Weights of a small mixture-of-experts language model, trained from scratch on English Wikipedia.
Experts: 32 experts in each of 8 layers, 192 ReLU neurons an expert, 3 picks a token, a sigmoid router.
Below are experts of layer 2 (counted from 0) of a mixture-of-experts language model. Rows are named router (the router's row for the expert), up (a neuron's input weights, with its number) and show model dimensions 0-191. Each number is 500 + 25 x the weight over its row's rms, rounded and kept within 0 to 999. Numbers have three digits each.
Before each expert's rows: "gets" lists some tokens that make up at least twice as much of what it gets as of all text. This comes from a sample of Wikipedia text that the model never trained on. Tokens count by the router's weight.

# expert 18
gets: " |", ",", " (", ";", ".", "="
router:508467512532501497508475492437446510526499486480485509510507532532526509464480562505463510496483528514485532515467492476483504534507509475474532494488492438471523454486524471519500505481501467506452510556482462498498498525526511486499486509500496504514491486485503499507548522481545532505509496534472485510461481535470466527496516461508535466509430481517506501459472473489530509505519529504487504493495537485466519506492506507463529535411507533493480553488494517486524489478537460457500486486526505486471506515473482502494525497497523479482486494497456491506478466510541482466
up6:534514517562488497476501507495506500484516537518465478497469510471478504461497553499509519495477464522515491508490534477535504545494456484533523502472499509469509504492510482513519519543513529566512485496507517505472475494476485489457501486511491482459472521485496521513510436511477486574502470535459541489508529456475472520481448496502535461438507491495451499491505497480508484470510499508501464500514477465488527500526470534519492538520513542514461520555479491520491484448515461496513521507523501490555444486494479476512507455505509490496496529495502509494492493467510479484
up7:468492486465514494506495478521509502484503470494521469554541470517530515514488478556508529531524503485436514527526506519507513499515470489520482484517536525522510481482510499515467485504484502504461521478472530477521532524491522492484515513508505453506534506501484497487498513495510436489476528473465512464492438478516514455464499460508458492505471511514514523521539507546510528475502528543541525470504474539489479499519489497495470515503511513547479524494455507484494462509518473442549462508504472529523485517457535493518443494521500475543525536516500480493494511540519473542
up8:537527484451498467526472489483517516554520526469515499498527507483483540484535513507507486519505544501516456491477489504540517491537502471485469552497470480475503468468477501525491507468519502483516489513488482518484485523484526498523489541463559504536507513498441492467550543469473521499530533519473481516535495506539490503505493481507478488542434484480486465503529472491505462495497485507513489486469546484502478521478496431483534516496535494532507495487490516500505512512541509538512517494472533540470482496494498478560471500529535457494512516456528502495537537494498510475
up9:495498503530496501500451543491503504497484532523456452521537498496493489492487507517479516496535544478497503490478484517478476534482507472472479489462491472494530485484518532538474470491536520481492487579540455533505527493496528460507503479484490514465497466441518550470510480476468517545522538447490500476515502496525507465502451487500500484489493547483510488526467473527495512550516466495486493535517451516481449511459494480508473477452530513535516499531501458520498451499539499493536487491483489477498480501518493488506484467448485485496528533536511492518518497504477492483
up10:481525503525479501494492481507485509543485490513495484494526525454532506498460537510513488472502495456460508483478499514497468485546462501495488464523498447518545478520483528513519536509534510530501478526546460468504534529520518540501547500536478515512511470534487519484513447484551501513511481481479510462487516495493475517492528517506518516508497505493505495517443480449540499488503504481503512516496512533502476497462472473448485521511452477464514520492510524516508489496531461488498516497507508478493510446496458538539479461518462521496486529412466483512517471480488494446
up11:505477512520467478515549497460538472533491517511460536482505533484511488487499514504465446484468522476486502464492523490488469537514520461463499517496452531560502525517507463470494502472517530476527507506496494536502481480508547489484494497491482526483496483492437499503525490496452501511531502494553464470516450516531519488528516472458505518540453518505504498493526456530528503514476507502498513522503528510506443500460577506474511513454506485500511491479466528536495511495503435506486507499480486502503477465494526497476521500485527516522518493518514544514519487491477555467
up12:475517522546469497497481502494518511486519513502517482522517499491530496497470543526485520529516501462480568485495480472511456497539491494445553503447518472549513487479467522486488463492531478468520471495546486537461525513504518458475529505489486505533469527490467516509517487483486521512531508475570471533497516508525488505487480500517517515487506533476456501511480517466522529483491486522511542474506472489534483513448523509520493514508544476460472507497488478461500499480514545485480537513546531551509508516467489501487520538483452476522537501500511508495535497492518549490
up13:512470470520508504497503492480529514519535514519498508484453498496522497528501488467481531486489490488502535506516465533458485493538487461478465508515504473529502494486528459484477512509444507524479501519507507488517528518503537529488476517528516522499549490520479502474518561500531502507531481507490518461468520493508458448531488497499510470510507509491521504499478500429492540523519524501513518521491466531441485503465492513535471488486466490506500506534520467522516433491521509472503503445512483513474485484532501497491473497517472521409496483500523481470543495519580478531
up14:438534497467510486495502498501523506489499497567494509482507487465521444497427504504481503466509498472521478471498518472502468513475463474507514549497513494502538499512505500528477489487538538489476479517491486496481494467511474497494546481557476498471501482497437521479490452494495468509451500480524545465486527511486517549485467527512527468498525520495497469468492465479547505501523494482498502467454501494506522536490485518558474472481494518545494468518478512492475491466515469448502485542504480477537484499515497492507497472489511512508508502488519517501545510488517463431
up15:489467542501499510541506489501533525511509509500465515471450525489515540495503534459513495484501524487495476484486522497504519512505446456523502478460511465547512491533538504482477564508516505467482469516487527534519502525531513457513473549493459520491470478533497507517482537485498557450517517522499510499511521478515483495490508528519498515515524482478485504519515492478517517553513559511529497456473483536464480512462535472490529523467522500558489529519508455510487482495489501504507515478503484498532512441501486477514504487510470434508461507488535555491499484547503502497
up16:509479481480491526491525489466531457467553480541501488493488468492494489543496499465461434492489510519473498522543449466478505500482467494527507520502462536508508528510530486513476501528514495498471501496489548517513515509527532490471450519510489524515533500489504526482527542477476541486483513494542559500485459493461467500509511503470440448516470480526517513489518484478532521507483512493560527510471504504493463472491522454528499508521514479552524508491514481523510534483501502504497511520481479525517518533525522468532480531528568509522497493500500543473530494514515538514
up17:546537531526534507457470476507536516487473506470547532501463460481499465506524495502481546489502429481486513487509512477522493515492461499509514515519527478521494501477505470507510516495500477512446463493513458480496551498519503486520491527481513489550540495479493472496508500470511538507541530501506487483535527519464528529490526552480511484483522476488484491488499453466513565480487480540520499493495490466470495485500497457511468513527526505466474478529490479504491468517502465497447514503514474511476471487483444470555476522533524504508489484449502555511493515489519525490
up18:497530474515478492480512482505439504514464518517456443459447499486489495501524515537482472533539485496427523470525503493489514526513454503522454499538531518547510502512463510462499470503494519486534498490519515514473483532512438505489487452487488537506498518424503510493509504455536508544544484519499481537498474484475488518464476487456554521516496493510521452530473470511511535472503514504508468490491498466506486455451506485488489514489515504510502513502521484538490453504492471476526515492502471476533484533464510474471475511492505498488483483503501488507517526485504480480
up19:510497503492536471471490496517499538512477491501479485514453557494504471491449542472508541505518510479513502487499532548518516521491513472460502510489576493535523493468502468489515498532468515467507522514492507492521528501504514502522477529498484478560504480505522482492532489512506535445536521481505560502464488480495522503490486500534508489525490498527477501483488459478552506475489475471541467538472504552527500509479489532481547493536502485497485480528516486483515480488506487479521535502490484513488471572455472460510520514532518523488497495458507537476490527516462503438
up20:485518563531519471473518484529467523513475474501511490515494511509498477535447483524513501506545485509499489518488445479491515522491490505498492499483511435553488493520481498483519456479513535506477492515499484481522520481504491487473475510499500422464508528498517477466494483534486503508499492457500454534516464511503459514489457514519520515520532481521473493513465521462505498494502531472498461498481522494500488538544516501484505497471477532529504482514474583517513500481522500461523512487501496518484516468500560520470510477511546514475476570539503554539508485509530489506
up21:505500486482468510543477498491561484497532496482489505467499471492520483491489521486500531533461499453472477508552469523518479496500484479500506530492537510550464443494512511487479518466507525502493491488503489520508483515482518459453461550518501511529486485458460469522497457494463520537488532486456511502553495503490458509497513506511511495475550496511500520447473481550509539531506508510492468490522471493471518503492531475491528479513496504510462455471464476529455479462502467478525490484458453529566479468507518485516495501488490465480496499535488504482486513533493532478
up22:472499538489523505555494487521486507483499519505456528479507532518523518515487510513479498499461567527539502498509516482538502452477463476535480538571529432500475534519498515527473512510495514490493503558506516490473536512503495497482510470532494476479472457518485515496469520499472496510510508461522459487523492441508512472495528457538526500504483474485484503531473491503515511507549511460518477515486488457512546518536495528497499535483507483487516520488534456498501470502502491473457499450487532505515474498497504505506549494520539534543543522527501477491512483511530490529
up23:570494474496500526526469506444575475496514515535464505480522481509465512503468513491556471486511519498486473532460506490499512532498517510492543471458465509480534442502490497474451456494475477492464473511502502513493547512459481507511499523521513540518495482518511514507505504515497520491532509556551485479506513532479479526515486489544471505461469475516487483471480519467502500506494521507470525499492505493528482501531487513449482553517481496490526479470528499545503528479478502518493473486478550501472517477503546493528469506508493486489500497524555485515527493460470507536
up24:504543510482444493503475512501510544508483505514509514507485507471487500516448509474574520539507500499514472490518448467491492507505507456483468473509540481466517476522509491532513476504504534504480486564480516493471467552558520486453452512506454476530479513505524498489535450491529541482517490503469468491545508477464526489494464509507500494483475493506507514524500481488513538525479509477512526484482528522467499493469497497499535506535490471479489521517547499489477520522496491459503430506488508536474457498501486460502492508518508506484519548538502522497507500508432511528
up25:479450470504538495492498436504492552498517480515482512488516512514451477487493550505532465450494497490536486511498493514534492523515476509497533473491457490528507474451521473503516498469508537476498524461506498488531536522519502492498538530479518496504496491504491507489533490473505508540519499503512476526515491516518508505472459505491528483514480526552476464465485521538508504434562491508540471446451540545512488508523478506492499534567482500455519524484514466498513482473526504496517512553491489467453471478513523523496500526518474491490505488481518493530502467459518514481
up26:527482510465555498500496522485489526487489528488487504536539513519548487514459473540510477473540523528503501480489498545523510514538532466496516487440502470571544524532520511544511491495508526483501479505512506547498509481509477478480496482519489520510488526498513507465530466539497527537460498533509489508514528485492488476485486473469528481503472461487528551501529499509536537502503529520501474501526495511501517550503513498517464530500481536515537530531461491481475455525477536447484482504481507485507510476527536524521499477508510553486497524547511469521531496482555471496
up27:513502505469464473549548495498512502506491502498505490519547466492500499490460520494500517521505480534570493493472475503494527447500498522478467479471533489474505546472479533512490494532476480504501478491515519502499498553461476523485508503464513526525556487511501506494478491516515534525462495510526516482490489446498502501472573489497519503475497527501505496506494453513488418532497536531533507534533534498470487520550472495490518515494457488520565522504539458506493480544522507486476502464474468474482504490482486520512521496517497501489493543536471519477508486494498555528
up28:469483497528527507478477460477511489525470503430511533524492507486519478513500550490506526505531482544533497520503485508546479463483487487499496510492518510453494499453498505524466516503527486480453505470505523484482506461494491527535517447523534560547546525454528458435523474535534483498477500470516505515505470493496518490521534486499504483501523498562513514488500500500497507475504480506500535477476498515477524498511447463527494500493465506508521478525518511507516464444530474535509520458501513503494532487498518475525444528542526490496469523505513447496509489499491532483
up29:520509502530448493490490483454522505494528546515520490527485489532498475532508497456486529521495508551508480503421508452494473508514529521508498486520490479503495465467517527517522499545458511479564489470473512513477512468477494508486489479487533502482511514488526495553544437496434489552512494518504471527518469505489460506489502506509450474501452489542512528496515503473499476497505480543500506497477503477495494491528501519536502518472477492456513506516476505491538498504522498525454528496536462493491456514497486505522479500550516512496507479481503501498476545488492475425
up30:542507524496475506472501494493542520480519479500538474492496475484512505470530497480478505529520526478474477537490492557523503519526490511513533553512519498520514460471505479492534512516480507545483536479492461459491533497491452490471480509499500496484500475466504511528492484463505512532512492541537502489486477482491477519517542538467455526504490524515489499469510493508529494496497475467499468544502504525448527517524474517481492502463541547491516502463515444528518461487500472505495509523468504483584525490473479478477420526490519542513486460453496518522479525511504493507
up31:509484470518513508501502484477494496486506498510473509528490494515526507496515469508499512543506506484521512507520500543483542514473524472494512512429545474492474484524560504487493529492527494480508551500558484498476504521519518528480508528477521486549516480483508516491448525509485521474528519483495510498536501517469471460449537493515499474514551506499441480519503487488489452509514494509513499473471453562513512529468520505467479514460476504515497485545457468509530505483532481473490495487484448511472473491490519469466424483502461504514512510461546505487527473475526490465
up32:516519509489464549531476510507491506489519475528516521457530483514507491529489501546483464472496531488423489469489491449485521522475475487475527516477467506505489506477466512500529464485479481543459528516504504502481497532472463465447534483479489492473468529478481474498449507474480478492519525518473495476534492497491514491466535490495537470525488522522461477514461489523502516541508521535525457501485516513430516502470515497465476460507478486546466528494494499484504508498494498507523485471492465513528513485520539511509479484566514491542554514485466500515517485461512490476
up33:540501540477500470532509501491512472514484489466528464517531480482475492456516510504499529475506456553522535527512512476465524503505477503540559494447463541533516508505468522517500510474453501504500485525504504506511531496483517506503486496503461518495481490516530478550481475485531524488514478527529471523493486528494504519512529507556479535505494508531496459488473519477490553523538501478497488484488528524502500504503498457479554530471528493535511544518482554520479498471527538500492506464554474509540454525471463463502523483530523516490493473510471488538501481526496535527
up34:514485520531493511545480493531510506495516489470480527485510513490438515532478544461536530481489516513497542487492519504505492482448458510521497528489487501468486498460510468522451483527473525509440504502484512550512476542511463501508503543491490518505511496464464502507472481473547520521506512476462551518486483522458457481516506488534509491458496469504515478521488521481505489518502497523484548513472533482483545488488500515490487506563494466514489543522532477482489500457551466479536506531529464529509497487454457488491498512492512485553473482496545520502503474477503473481
up35:530503474493470531486521539485520552448552536513502509493493486501536505481534474533504476498534535528468513493517475518471482485490492437487500533495505474487532479496560502502511479468427480477489525485557513520537509492448474463486490522473470553489483463464481430496479540483505506517481476494533472475499463463548473486526498506502459474448507495540528469479514526478486485494476531501478477512503514509474501495482479556496489513499536530497490532477532489499497514492501490520511480473517503480500508515486463524466472477487509521483488497471485519490509514494506521516
up36:532533519483510508496522526488503470497498482451474501480459494491490481541501459502503502491482478515531480508493487521482537538525476476529502484474499495519546504495506544507512500498479526496469466495467469530499465522498489482491505471515523512473482471489488462480503522481563471520523518528473509504549515495524513528505499499527490487507473479489503500519524451484487531493495509474504494523505519515488474521546472548553536534470565541496484535524482531513521496476522431486486498509507561473462481509570552509477488472486509535473496529502499468470554524508522528475
up37:472487456540517535465529490504486559524526536476521470490493503528522480480479501477521502535448484520497495501485516476477495558511538501492493500484446530490511506540514516499472509520506502522505476495484506524507470523471505484463537544516514510453461508553491548482508502515539508541522489508470482513473517483536467490462505492480487478526471531533483488507488498484542479503488495494488524467507442480458560532467544509514519509533530493517492521495462520475508487461491511480490492536537471478481476555487526492504484495521537498474513541526501525493543478499522518542
up38:479494494492490469541506525523486504507485528435448525506509512525530484494452492491540475511553509493457510507520528495490496483489483480468438489477485496475501473477515496490534524474481496512477529526497522449488469485467458544487558519496479524520456521474472518468453551496515481489510499477477529448495521489498509485518516474518543479492482499516520491533483465471503484489490542494526536525514509475478546506472522557514485534494511474513509498468519483464503515542477493476511493517536524525486465546476515506517446517509502511498507527522500487504469501451465466478
up39:478473540501487487473520501528539490548493472483477483521524527492504484497498484503512499528578520502486522475468497532511495481527522452492545491465551480537525512488544486554477477505506501516489511519491539510496508478540530441487496502493540483492495483475498466500532467481486539507485480513497495523500499499525484468456515477511431476488497432453540512495491533495491554490534470457506438533502501485502509455480463513482506526501469477503512502511509512484493523522524480497496496465505521498500495470480490508535532526525479450499477475530489530535521502497514459488
up40:499488522456520529486477513472475529502516544533475524492490498521487504503477523462492515523508505503524524475476526470493515480504515480450553464489517530490523482506501480491528522516510526490498478472517540472484550533504471537440513502471495477504482506475484465498545511522505525526489538535514460481490537511512527418484538503499494534526518522533463509510478512484492489467507489499536541514473444522497519498511512491494524534520502494495505489501522515509524515475474468519485527503492463521488453531451536452481460505520462452497475507482512493559489503465509552503